config.toml
n_experts = 80
router_score = "sigmoid"
init_std_router = 0.0299
lr_router = 0.0013
norm = "rmsnorm"
beta1 = 0.9
max_seq_len = 256
train_tokens = 539700000
Below are experts of layer 14 (counted from 0) of a mixture-of-experts language model. Rows are named router (the router's row for the expert), gate (a neuron's input weights, with its number), up (a neuron's input weights, with its number) and show model dimensions 0-47. Each number is 128 + 32 x the weight over its row's rms, rounded and kept within 0 to 255. Numbers have three digits each.
After each expert's rows: a language model's description of what the expert responds to. This comes from a sample of Wikipedia text that the model never trained on.

# expert 19
router:164126080163099145103112125119114110111104165130159140117122056116132118116117065117105134143129122126104172135107133115129073130131108143085108
gate0:160137097118069124122147092132095125144135119163121149079143171076134160094127107090135150143157084113119152139156090097188085174180123115135083
up0:086128121130134119123151172140129137145134146135080108151107158094098143172106126151113070127106145113105105139161140130161134160145123136143108
gate1:106105129149109161108133125131091098156120131147144124138098101137137155103152079136132139127105131161147192075163112114145087125102161127126135
up1:096119189160105092131180138144139124122161158151112143157146150116107118135141229186083090130033080127119085059142175114145142153141176122109139
gate2:148172096137192199122085102149170139176145147213063074118121128114189087148084173118114126164103149085146148136180053056090114132120108141124105
up2:068105099117110105164120118090055131159187080141154146126167107140138149120135113129116130141150099152152178118126121103139116129163170077117091
gate3:144108100158134158137060170134148166091131151127178155142119048130160185132111045118128116138125144139138145105166122123130129097146161111189068
up3:113139081134191138111109155153117095133085126147125128137101105150142119135100226125078098148174115089163120169132161097055137101184105112099144
gate4:098081127117124160125123101132104080154084122131146111141127087163119126137133058146072091121167131092122146140112163119079159171186125210120138
up4:165125137094139144143147073176132142112070098134118140116051136118118116134113128068081087151058105134141190183110114113194169126129112074115100
gate5:120076166153138118117146159114148109076170080131125101135107142100134119162167137138087174128117183102123143144141174165131144143187118128169151
up5:079154144147152137122102199140111129149156154147111044124142100067141144154203126105138153119121154134104141124153161179176106152145170153182155
gate6:144159112118122142110102134137090138098133102139154079101171077117148099200153166126154145129121159119160176132104147179110108146173160148088144
up6:166070177121080111103131097116182092106145107092087113149084091104109090116129100141108121142122138115164167143145135194161066195139094108116121
gate7:127100159131150122100185113152155083138135148149148143118165125141149114161166134145152165137153120139161128136166097084171124155135094162144127
up7:097144074125147121115127170158066117166143104148102134126137159140165102114145079170181117126185134139143119188167158132217132146111166096154163
gate8:177148120097094086104110216104143196130121098116137101112112156135202103133137066129106103132115154166138195176113158141115065203147129142066112
up8:104112116099135139108147092113103130120195107117129130113151104140101158149111112135132154087042142153101160154187158090145122063128139123170166
gate9:112138046127186164155160186141129158151163056108076091151143121098171182133151063140149118150103110157178128093117134096080121117180139124131115
up9:119066093067081084160181133118095102149134139117074085165157131147101129077148126086165174175163086185113130101208140089129094174097163129136136
gate10:130152099110183160076138175159153113140142129093116120140052161162112108125114175138086168112112097110115103255127127107123097117075193073093162
up10:167100122109100165099094149129134097123127138066119113171137171121153131180116135085123107076195162134118099129058164163114157077126133100180118
gate11:082092078168174085198153123182073134162064131122113123131160088115132147100091205136125105107131150159187116090179092178085100150139140125117078
up11:117171104092132190071128153128181134083142139062170095125144142117108126174118112202104116191154116084087134141128085107147139090108150074094096
gate12:159186153110152115129109092154141081096104138129119102130136136176155098102153122095042183112138093120119235103163165125151113122122163128110114
up12:182150098116088086136125108142140140156089120079145164109097156157118116134038168156153090108150128099144153148142168135048154112121191171088107
gate13:106140143117084154106108095137109071154122218104141167103147129089158174208092177182053148148162160133112153067135127149134121150113136125092118
up13:102130146172132131141186130165136147166112098124107167072103105138164110119144122170141172123147106133112172104163095102170081156170149200116142
gate14:115077091206177095121094140110169100168147124144131118143136083124179119147123125110166158162116121136125106089144142108126047134118109109089112
up14:121170076091138124139124127142117154162098141190151145165112111173126196047103119153162153194141129164123117141114115148111180131093109131167112
It responds to: Article opening words

# expert 14
router:133133052103118129071075171204139103145110141120181158094098101126109126097072140171070061142148165095101090161112143123136107128104162116094105
gate0:135112095072120114165105164093152146144125131108134081099147149078170184047134091159164124154113143157116093151118121140143105108137147143153110
up0:166095069096113169153157140144137106108150090158122126101166179152099090112155119140126088126079113120112096078126134153140096088127129144149147
gate1:132180079177139148022128144164157092098082198103104191088115122147142144132089159154144146122127098171112098100139187197125112156129154085079185
up1:098140104085173155121168139173155129169134144117160129149174172141181126127177113137105127084106121150146133113161144111107066082117177118092109
gate2:115114090138114093151129103177084090126103085123155108155107132139107132120170112166155136121140115114110086156064138175072142081046188141166178
up2:128115140118151118137101121063174118206146119161115128132178148095159123112127124128105115098095209208162204044139111091127146102158138078106083
gate3:126111104156120137109141152141122134114145132170171145197124110124137120113136139186082148177131111149111134093118213177180178133104130134086092
up3:133149165140113112084147173106162147116131128104153105180148118093083142207255104119126047116206128155069154134145126119107127109151162120141134
gate4:143157120129183115128126157132105150105124130157109168116152147096094124125144133139114174172125115130048073155110146122195114188077133150147105
up4:120135119158095111112109078136076157097119138087143203071096153135069103156084159068158085147154160087213170070128147127171138096183123198177095
gate5:181096160121093077118186093147184128098164203148110174139072069110047092164146087124106086127118093080075163139131124117139128179128111231116162
up5:125129073083083084165125144091091191080117096227122107124150162088123177113211122134158173154155107096136158116104121168136166120121140163120113
gate6:154114061183157120128102132148114114117168110179087081156126150103126145068120145140159109092168125154171162194137092142137137146062108111151118
up6:122153042121129120153085211174110056110098120104151112129113113098144099123102126109204144119152181117128129178116102176154147143096122146148135
gate7:149180137211132116120094162140067135118084208102174172150110115145124109114116133111126125136170156123130159130167193131154126165167138143126125
up7:105142154084098089100128084107123148157093103133079146109113142083157082109150119083152123096043169170127102078159064095137109097126146098110135
gate8:128144086211148151135120165118062143169110188129090168076155088125115084162143152151088087121163081131062101150144133143140116174088133125122146
up8:143141133139097126097110196087167130184102144088173118132066120132207140127120114183102145146105157173117122100083123123105049083104145120058084
gate9:106151163102090062066140145191080161145108215134112193113140142093152102137172123158093146173141086092060121130143124109157111137136131203110105
up9:105169122089110128175135144193143079117134074130116159112126108160087141141128114134117101090107146153111081171134126118138140193110152118142143
gate10:174113102115147114106080084170154156138133104139103092060088151169142127120136074138149146143118115167138151144110140172131148087136146113132105
up10:155068076133102080145114154133138123107171127171139134069049215143125164117154109171111064163065128173137085144153124129126146117123143109147060
gate11:128091151109105145136082150042085139156151246111099148114180141171114146107138116138131129141113140157152069071116143158120117132164136138093144
up11:126125169129162171094177101103084079117158152171042125151102135142158133177189115101155131104147107142098094135179169126143116141148063155110127
gate12:112139132088142115157119150136119113082086110148153134150136148150120116109098130192207114179098190087137169062136190182155211143152094077122081
up12:091191141167118088107145129088111154141170121079152140180121117093181076143095113121147142178080172125090174165109136064128098126146135130105127
gate13:093124155147092136063062122136089137124133179107071134070114106092124086122141163166119122159133088183140140098155122123108081124109173099165150
up13:131122079084144163157108092172141120113148104091102117125128094163087181155109172126117103124189132128142090085149138155159123098096133074165134
gate14:137104108132099101111135117177153138102138100127109154091128074107130143127132158116128220152133135108132095104119177147131170125165161089102137
up14:083086066198163121158119077108133099113099093114150113111096146155136176181149090167069050135136126108093153129150080129097138106194124136167121
It responds to: Plural group nouns

# expert 13
router:139137106153112159075147139167083127143110121132125144099120087166114069083099081164105084107165119079160123127163126123101117120088160158128165
gate1:085097138206131085060123127174075148135154089076121156141127076125092109154148188131097092073093120146122098123164123126132069188159131154111152
up1:133148135128115095140141117149182064097128115123157147097114146084142131131100096190093080120079094083125123158079138107169124159118161162158080
gate2:150153166145088109123086163119103125129129069104097172127191164169152125105117111159187137106139125141082107096110137145117146138097105157103160
up2:154124167141136144143097227101109152134099081138160143165164098174106145164115152143123132073113089111122110055147142111165104155147141090182086
gate3:159070113168135172128172119149111146190140150127096063119096121098108174117149157182104164148108127146146136125127102134104141174129160183114135
up3:116155168096133030136094127074153074111131149122113146116127217135074136131101162092142119096115118132143122165119139131153141072126143138119134
gate4:157086151152041160157092075142093139149115047090105103140141134125070122194156105124162152141116146146143118119106160126117134115164106139167157
up4:144115150129119117119189072155145157147132149129099148158118151106140136184152099154133151140152144184170088152135133112102153124139110156134118
gate5:128116105123130161105119156185168155105158071151132078103135128168133073153148134149124138140126163129147127102144117136097098125178158094067147
up5:126173109093175081122111169133122091117088111134150118122159094118163139114118115172099165091126134096142115132084188177171123080118161081178129
gate6:156128106161034188165105125179103165100055131141178115076054173143105099107090107152102100169141083128083116165166140177122105125118128094115115
up6:130127164132151075162101121080125085166110139105122126129145159054119177111151077125166159127178158125132187122026124140119159112120109135117154
gate7:142073123147066131122077124188117085116182200133172166114107145135178097145084116160108176150163120086039153110170099110124080152086161080144173
up7:125164148127123073097137110084138127141178177222168120127153126141101108154123119133164169097093176143131152151117126130089085130146153152161138
gate8:154162144207060180052150107153117109091142128080149127096077106143186080122125126158156136090102127051078121135182069114120141102170104162174117
up8:097107143147147124094105149168156119133169158112138114179127113091073115163168096152132157110105168098146094118091128160159150168135127081152123
gate9:138134076200119124165161115138087165162155126135139140153131108129087117143132090099098133175103097146134106172153130092144165138142162138146115
up9:110162096130110111131115141140121112139178139139078098147081150143158082142112145185174167094101156118047096112091097074145144103122171126103184
gate10:138116174172090086141157138147148181149105152191116122156118119149086104151137144118105142148147095109094147125140160123113138122152077091122141
up10:129114137135107140109150113134148160179127053168109154145154128166081115069162124238107122074113099177186094110132117099103130105136116144124138
gate11:162173092128106110134100131144187116163155162128156159174149091133100168114105092127137061071156174126147142115147143158153106100100144118090159
up11:120141106097128128116128180115151103137132109143093110113081149114185131124077138117116124133082080120166103113116147112170148111157216145120129
gate12:111098101092156182094126143208105145129090127101132095090129094164218156090101114108166125148116152127168107097091097081138131096113059134135099
up12:106100124119118030140141105101096136169174124174135166159144129081129114116121145101156115154167105112107118160194159109164092088160112056085061
gate13:087166095143178125154114171166139146082091118123112146074134144129141080086104159095091180096094153191117091090107162167104109082109110079103087
up13:097157143146068128101110127157107077118142128101123078117137142096105168165125144127083084152195125131112128115083088116147152115139127190099134
gate14:069121115157106132121135123083100116147126166135180121106139143077162172169125154105096088138178156132094150132125112132132095132110161150132181
up14:116103083166161140083123106198110120138114138161081120090151140213156126121052099118109113138113150146078117114109091107158087126131166143096183
gate15:140041094157139126107130111159124145096149093099224128133151132098158101129108106116130142142119149126063165163158212114124101114150102142118121
up15:152134099167120085142090153094079132132153100177148122128155205152140162188104099105119125170106135164159152090106109150095142056147121143115172
It responds to: Capital letters in codes

# expert 15
router:171111089129101077040088177151078138151117165135167123119113187132119112118083085142103126145139137087127153121098102113152136038176121155070081
gate0:144061134135055119149108151156157097101162159222176159047103154113115122146176107137091104138150137104124104201142124147117052174124115130172133
up0:075185090165155120083138078104129106120126157075131147188182122111112183144106157169135168141136150120094099091090165131098175070123070159128148
gate1:142127103101118109162117195088135106089169139102148123171142173082145120155143097135104154080123115131135114156085113079128111159163158088084090
up1:101082125155116086142111229101145104140122117057154142119100054107131121161149079086086158124156193178181131129112125078228101071115106160203155
gate2:147173090172113137119110161128163147102128170087098176167122095103135129064149137109071186155136093133075094104114116060085105169103143129136087
up2:146201113168124134132105089111184117123121163144084103131167187119118143065117151089078178139105114143122112079085128156129130106111132090161117
gate3:102157147088090096103086142126121109139147130100136150158142115092157141140151162130079174127075127128136143140140158099165149125132156105151104
up3:100167106101135186074162164121152115164153103147115116130087174128160135053116149092063149117103144134075154172137109132124123139120186041135131
gate4:137161102150123085085097143107124148115107054181149149132133106128171141153118136129118155109091090149112138139090130104146131113149177138161190
up4:169111101140113096123076145109057161092165062129110119151114091181157162130158116137109165073111083138065123194131077092174107076122156091123131
gate5:164074107141107080136143107140164133138150110114113111097157152119108091113129149145110122113136169079164154143158149131187127167132130176138082
up5:135125086137139094108115066135165131104141135120111135137188142134090121080142094104118119112106163125182182169123161103184143114159129144099066
gate6:116063149123124122126091095134135131116100175141087065149141159111132113138095118137144146170117145103133128162133113156168183154147085133153087
up6:100075151113087151137100130142148150126106121082146084137116134205078151130084072096144181136177160148105104218133123169107069071080092158138130
gate7:157089214085091090144157099173182091093102120144134146128051148149133120204101088133091024152106148107101122130120145173125112147188155097081104
up7:067122167121170166114123095155114146136164152053075101146180091162108099108133118106080171144121200165152127112115149163135151175109184136186182
gate8:138090094147097085128133114153122149085115161152176162159118091080192091115157139206133120137161179115151111090117133114138099159152129138166096
up8:154125111092123153090159176117135102115169145114137100100124141176137119178162116133126115127122097122049175079093122108129089155084092158121140
gate9:108149113137109134061114082159106106160132160155164178121116164181094081162119139130149119135146174125142124091200166134175110212152102144102131
up9:108137077117131129072153089127118145116126136138129155087145153093099110149147080075167150122207160142138144115119126138132109060097078172122085
gate10:147102117147132087060145133127167134119116123153137119167076123104170113089075112141124140086122139176082144155094119125130073099145178145106100
up10:098128107082158088076154142091112126140104164100181099134129139117189173194126129126130164113140165161145105092107161149138138071172076059076118
gate11:142145043149186115122138082219119126169134147165155095121046141162113156130124074066158199193106107135095078135151105159132136099121132162151104
up11:126079241179073138103165085126127114085129101128081174098144118170145159118098168174153144081143097127172197095121151125146102108105166135143198
gate12:186060082128189154140107160138141080130086178098094106149119106119172123147102124129173118156107172152145120112115119076151135116141125131100152
up12:127135195178103167081137111108109126128130171153128128099086157167138116101160146172141156144093111127097144126187131075119082131098119128188152
gate13:068155114188108080086154120104096094148155113116135142174141165124128181137142175184061138138146137144130075115106133162127149036152140137087155
up13:113112156072161150170079139098139130106118148141203182100106149151125094132139057181122108151127120121087148163109168128117137136097086114094121
gate14:150080153139111175109131140183143138186101158129100098081111137122110137059145148082133139098123130150159128189093050157148098109110158148125145
up14:200079144092053137152142135121103141122120122147116109121124122108118130133180095061170110104112131149114136128148111123148097107088130182148159
It responds to: Biography subject verbs

# expert 2
router:180079073174180143092128147166078140149107125150140141123090132104120123142106101141140060179142130066111147112113115124065102093135093170054090
gate0:149111177120132070119083149134066183161148136152122134115093125179173125108106101150095155137111150104110104085110148137108126091149120141129124
up0:149139059115143131129129128154170121177114206144190091098153136118135030131106100154163141080173139155167114188168101129137169083157126100044096
gate1:097098048172142188129140108110136140123108107159204183167164086091151106169141100147149129174119109129100123107147189098115116171172170164133117
up1:100095143106137111112155144202078104107087096119088146138162206131130124152141139145145128111136131155112127133124133109097139080131132142124111
gate2:180159146079139123074133133096157107145145173116156135159125104134136189114198151137178073130076136160149078137074179178112102152092129073129143
up2:099108183200091103131126141206090154125108076129120180105132137149119138095140121160112162132110123167184171156140127212046097137158176118132112
gate3:145121138195182191110092165179090126103101146120139151099124121100105138169127140122131093128138172055139226085122100109046138134092131102150135
up3:155055155134137169135130126140170147122143129155100091116099122106199100119158133155106124114151131094100156134082121182123108123123180101177149
gate4:098150108164095165079099123109113113084119109160186157122103148169132154125086053172144093151137121126123125158115138182134152160061113157146172
up4:165137109172112148118142166116084128131129129142150192134069114118103159154136178141128134080098112180158098182143145195168125183142106120112114
gate5:055146022170179148119144170089149153119139232148118137111161168172188108156132132127129120199146170076119143157140116148112083140125133142134085
up5:160144177155101143105133172110128118111149119144140100156053176142180136176095104125154174098063138093129169134106115089128120072143179118196177
gate6:146214087074123136105073109149101135156137129201120127105108151121107127193156077125144154097109104084115085159158123172166183102169080162123134
up6:149131120133123091141108236165124149115125145100135122114070158082179123137073156166144114104112118115122143167126077085117152096108134140095106
gate7:101144079117099094116111109156176141117141175118109170165092142089146146133105125112111067100162122088103120148168178183090144104136135135057098
up7:147180070090158170127175106150131153107094133087119152128097193114141129187154111154156144129170100129130180149098065134102124087141138160079127
gate8:169111028148137132116139143130092096080148148133164149109075168110103117170126125090162140159146136206151164137102106072107099117136124143158103
up8:126118153119132081124164093141085170121164120102120235196098122189112143128074080105092145107137124167181148098102151131155176099119157135139129
gate9:140120148128140130156110145140082163141139168139163155121161150136081161116071160202083078083082175108096118219118161121042167065128140199172112
up9:107100161083133103142109105113190070086196080079095144105099135119107147109113090136140165165168096151154128087108181113110151156132136113139164
gate10:092056177156172153135140116167096104190139075115160136112110131079145090122124105093155082199132123131133102142085114082127101097162120093144093
up10:169174190136177089161120116077133151106109065118147089162077132118145108153102089031104184184180101129100171162077119117090125113093162164116133
gate11:142114080144153110122104172175105105111102158111142051107100144094131089119106129101185155127177116062120116071138156174138172092124089114124106
up11:124072095137130126148110149140074152118118100170153106094120134139138096117138142169149107159135137072120115095118162108155107076132101074134103
gate12:122103101118110111128158123100114168153143083178161142118140100126122109113095171165129121149136162088100138107074133112095120119065129154086124
up12:120104063160144104144127093110160098096118118118109092147123165138059097150156093150168129163111090142137119087151128151135169106095133112171141
gate13:146055124179137143070117200177153115094082191102205099111095165117143118155148140133149115125123082160184119130159122040126142122150127147078169
up13:132127111123155140081109162097056144125117080049083106150134155186125168139117103098156141130077126146090186110166116114108123114145097186115122
gate14:166125107095112150122126114146130161156109108080178135130054147149144211171115176171134153130168154070155187097185072099102082079086141133126139
up14:158155123151141080145113139103125168110094137089187175142113143083076162154120111121122120163149154120135143108091165142049082132134100098176126
It responds to: Media works and kin

# expert 22
router:146121100114113115100130175203085081161163130162166148071112132147121117105060093136070132181132104047106130130095063085116113097111148165094101
gate0:121115080123120172151087171149132060106140098193162136145134092164169137161060186100075062119141158106159097093111108156141123107085146097124102
up0:105115114121155108141172091083145107134165095180133155146175152103177076109155121084188142176133128104104145126110081139076152201110129146154062
gate1:183103100088117064090127157125165126142132122143184117128081150129125066149177108116104201142127123134144157077146113131139135145091133159158133
up1:109155117199123154165120063154130087110091116094074169169112166115124181072086122156137091088187166063089110120117159166093107135176092172176127
gate2:140123115188111097106156104153180078122152138129194135090110140096048099122100125178095128111164084104083128188104113115128120103164099185140182
up2:127085166075109138159131182156142171115110089144075130104153138104155158121128112130163105096100194106094148094177146121125121188120163106106092
gate3:102073121146132137097142150171215151162111192118135150059146106106153164122123127085161097160114163144157158154148105119129080128139084113068087
up3:106142120131143131135123113136143171122145138142122164187089156092127112073151094122142152117155193147156073058165090149118090168154131076158042
gate4:100161133137156134115172108100074100095068133127193131134109135091085085147133119145166160143138147108112120155079139115145079155119148035166160
up4:126115159108120125075090180168122096158110181074162179069096084138099106097161119131145092117138142160150087132179120103163132124107078149167102
gate5:104132134124110084138091145087154191095146123100153152102093113101120124131088109110094098121137111125165131183156130126101096137112120135116121
up5:124164149161091178176099198156118167095074138089148133119146117112183169130129113135084130090160114188100118098141213079190084153085176090174124
gate6:123093106112151117135136114143091102134132137142126239088166103122169118095085130156154079143148149110111112158102141136050105136158154137219061
up6:094105132076103192072129167147150127112122101104133122160143132164125115162120129166128108159167180139133090194086141135172146101093084159113157
gate7:134142102230144097166125118136141133138079178149192094136054105170087131087128123115135119081116103169159095105111094109125155117143106129105147
up7:132107130136182109159146113088123145106092135133135156132195128068159154081105147148119203174153164121128135125127181127081134213113150133127167
gate8:138138085147099094108180127152156166129157099126119203152089067077146115161138144106087134135115141100140118106071083109138136068124128067094165
up8:110112187155148124109122164112137133138078125179132159129135114107116146112132067110123110136204136138143112082116128182155134074130085197140124
gate9:125115111192095168107167147194123064129090127163077177059131082149091094090065180159163073089127179105136126146151110133107106139159091159146115
up9:087121066163139179142159089134093112096148140149066181123137089155153068117084146104194136140136191113134159107109126142093227186132150135163121
gate10:133156111122177133100135098139160160183128156122127142196156099130077122125128135142124117128076052111115207098105098065125128098103161116156111
up10:138079123141134166093118096150132139150142140170123142110150123106078149111117171131140132139090201169115149016102133067125180102156101093097159
gate11:084144186140091153151099172130103179122131160134149131178085070147151094086200111143071112191160117129154142161088124076097145137141141163131145
up11:157141157232118101092074171141152114096121141145137169194142071084073159161085176109132101104124138090119116129142129138170169117081162137162170
gate12:135161125071087040121122123159026198150126160136186119090154101193121122053095107132132174143095076118148131083160139126187137176157101146160099
up12:115139171124070084107105159122120140102151115201184051110130092175115109097093126115197140112138122087139122173164065156160137133095150064150128
gate13:107073079128184220080181123171130129157132090141174082141120097174124175097089107096080128142149087131129131111125143137137116075073146124073129
up13:183118124120104121123106144108126151114136111108116113104139164153131109083137086099172146097111130151143142186141132137158141118173117120115135
gate14:165151063110161101127058133146166152132097057114138163125173177111186108108161149167095090093108106149178128132150136146155142185113103095114132
up14:124138154144099118101115097104132102130139128092155141018074082177147142106125109123155155179118126124158108140119185068113110170107109078137147
It responds to: Abstract common nouns

# expert 49
router:139104086171082103053065151151076135146075139171134157110106159108127114098071135148081098144155156065130077101122115116163079148174139158070113
gate0:112111121082145157105122159114098178149106110125080144155103130145089123091112148120147128133139132159111121113243093148131130136118094152117069
up0:154141121121091162152148185109097164083124097126196203145116088125155087128124074178150135107176053110093139139132100081128122106127122095140056
gate1:110134149126161136060092154131148118205153088114123096138148153146120133125166111132151162114086085156154109094114163107087167143134049130143135
up1:088117147108062123131103101103140101104139124127152158165065139089092149109199139173106129158159121107192147146111146055127126127137148168165177
gate2:119112162133150098118138081113120092175212128091149160131123113126142118105116120131125091225135203161090097122154101106028180078126082074095148
up2:130176164091081117146140078124154147102117133151105106148167065083123132081097154131096121212181111120109120073048135135119097151137069097111162
gate3:077141119092102111131125086096142168089097102149173055137169145134032127124065117166130134180160153126127128092151139129164155176120162121146084
up3:153155145136096094188118152189113151095098166038204164163149131147148111114170132159156163173129109176160154147107108158159140129141158138127137
gate4:092159176133189144124142083150089101119074079066098142098089081164127116117104102158128118077107171117147138159171128099128157114088199104142197
up4:047115124099192079123100087122075142091091186150082115144208135130098159173072211146106129131135129114125100124115135067103122186113105175134115
gate5:108140096099119135094049117113103140109113129126170098129117108123103109134113141116129142118128145156098074113123185187171112120158115130157097
up5:129099172093133134160178128116200136109164140096106130110087126148146116125136101093112127113143105101190189131153121093096158090096145136112154
gate6:113133128092148165118112135159158113100081196099102139119137152084141105069115164118140071177096069110102100150052085130182130125133200117105050
up6:146138111149166097122162116150093103150174116099108111095129119141056054115200164101090121156124149121130143168215114099094118081100185184153121
gate7:141097086105138088072134098123130112159092187139091200099071094133145107111178130141123150184084135131153137117151128120149124083140126110101161
up7:119113078115155146118134092112107109134146107084119127104173105121159174124110121127087155147174120143126114116181154146093104111177178216098115
gate8:097131164161122160074129112166121075103109112126171091115123080152118129147112139161147090135116193113199054175097133126136105182127099108155131
up8:176123138116116124147130105097111209162081118156111121097112141090119142074145106144101119170148150132122123152135127145168126145125123055121162
gate9:123152187106085109073098164150068132107095132128121137113138159128082093114105139118135123071109112139143082087110160144132103138168131131219170
up9:102163089106133124151141093069132151142197115034172124106112109123142083123146067174149117115153143153189077128123119080200132088135093087128086
gate10:117130105084157145137111109123132173074146141119082134046105121081098108133133122119071101132131113125163135092161131134177163129136108146087112
up10:160158088032164121124187140143143088131103112150096114056161110124135117135094122115175088154114130158073089175104145069189162153094128114100088
gate11:162142099163141088189131140165052146104138135113119154071126139110158069089107115138147153107193121171157112123108206136114151131078106103106120
up11:152117218110105147137199123115134109118119191166115086138106121136111134069161106134131136126067100097103116120114115088131104073213165167159114
gate12:124115044090117059095083077093133185119107083137164077090129147135193102150086158122132109121129116073137142135101139127121125151142117118139141
up12:105127080103181171145131149133121130116127118083175151131131086155046110135139090095142124098093093151067126153142085083112094092115164121161140
gate13:148173140170117169132123145143151113129096120161217093093110192091078097107108168197128082199127147116100116088093109155154070132081158118080160
up13:098141160119081085165119111102159146104138152175189148146093190099129094102088139140138132153092171106159119121048151182134083142119129093108139
gate14:139130125107138094113105144160144169129144166129125074148113200046138161105184161117063094095145069083146126114117140134129145137152077147146088
up14:124186177138123151134106106131114164131104088109142079111129177114160087145115131121111058073110104093181136123105129117152096149180101135125141
It responds to: Surnames after first names

# expert 30
router:171103123178110118103165137164117111150096125164128156128127136101118114151115098173093110153163132083110149096097114091149063105160160154115066
gate0:168114145153104151100055140060127117153165151134113108125106134139080114133086134133140120150173153106095137089191140165138133111112117110080146
up0:130101073132147118162129071189104103182155149121135134130197146143160099163128184082109113091096124147154117174174095127119129149179179121124128
gate1:194162134102158098115149146118058110090068110079145152114131187117072160130116135122156122121190138123136129122129131131126114107181124165146075
up1:094096123091130109113107104178140136169072153097168161135109107121117137090184160130124132135118160104139156150150097089185149158040056055067093
gate2:131101152185045092056094159112158109098088150047121143129132158109111118134089151154074117192170090107084150103076157134111159148090134117177111
up2:144148107133131123181139096163098146145160185116067157125109125156120093089123117180139106068104154116198126102144081130124183099145138163117133
gate3:153105114141157131166074073143108029179141135184200135142127160100062121126116115155144123138133146085079083158180078135095126148142124153115170
up3:156119107150166180158169052144129127110113141158129095116094132140146135129164178123126115168145089115168071118142105132121130146098124164140121
gate4:140137075119139131139111135206193081160110137108157115137175134094065138088134146102112166120148050107176099108096109095112130142093145131055080
up4:104147131087115120118202138168148146148148146100073148070075076116179118189111166154159102138135158167090128191134155148074103090099112100157130
gate5:123172147096066141135142158106132121129111095140151163136167103189089121110154069130120188148133154098109113186092131112171154203099102118106114
up5:072082175115105138163137151134094122106149108124184116143211066200131146151163121154161156124069097116128149137140108095156167148090099108151109
gate6:171183155128088115054125145174138127119213145192169175131111113124138066106097173164045175136111120106100106143139142087135106136134126157148095
up6:121115130142051120081155075098160113110108109135150171101095144141119151101155137091197127130116136134076158157128125110160165108166158108132080
gate7:119069134120183098098078118150116161166137087138078103140171089102099096140097141196106164100131101133102133162163127126164143164151133116138124
up7:068106130133146062051106128128141152123153121142138125146151117139138085147125141091093142194100122079133156144105132135173144155137110142096137
gate8:126137148162138128176110127125143072142112124108123135098057154112103094147145088099108171169123134153137172153118131116081080086156200078136131
up8:121131131181097144050145107153148112132064110137177086146123099122075094191111175128138143161125123164119158085126129120134100128108158100168146
gate9:107095163138172126103161132111162110135158138078146183101104124123160107100112153140123169102098126124120141089136157078106098040123134104152064
up9:131137142207208104104122149110103132114095150118165148092124098109142169124140110130140127101183173124108200122139160122076128108166132139087085
gate10:176144154145070128155101165103092113134118095127063166081194132143125102120203134087052151179104160142122102133163103134160097108167102092091115
up10:180125168174056101129161076118097111093105088146117087127102086132152073149203149077097126107105135124127090130104124150109063175104119156101123
gate11:106105116085079086137087157172115141172062191101086191104110092101094115126084120154124124195229077082125115111067121147176106127218160167100129
up11:140119148116143114111128142119075114116100153153129189167141110138144150171081140146180131092102150089115166141091116105142117154164097138089122
gate12:119081107124112085152127101109102115194132077136081153134165181134109163098117097110088176098179138143214180136160141119121117142134147162091146
up12:092165180087119123070098155077096112149146182140070167142116129134144136134128115120140074112157111108107126144107111130080150127150185111151117
gate13:168172112157107120053210118202136130138109126168131125126180135171110066182095125134138118124163101125150152059138091136082042121134157109149110
up13:131129174179084129146102162126100105164063096138184111126117108127073143129090176135061072134122110151122095108167136152128040183081163106133100
gate14:151056117151097139072128171172128164138122165124118100121181130113119180147130076136089153125120063137106086100116108113178141160083084144110155
up14:101065137140103089094173146143135145125156098165153087087126130155107163127149094133162121176152077122121104037137123075123124091089135145107113
It responds to: South Asian name pieces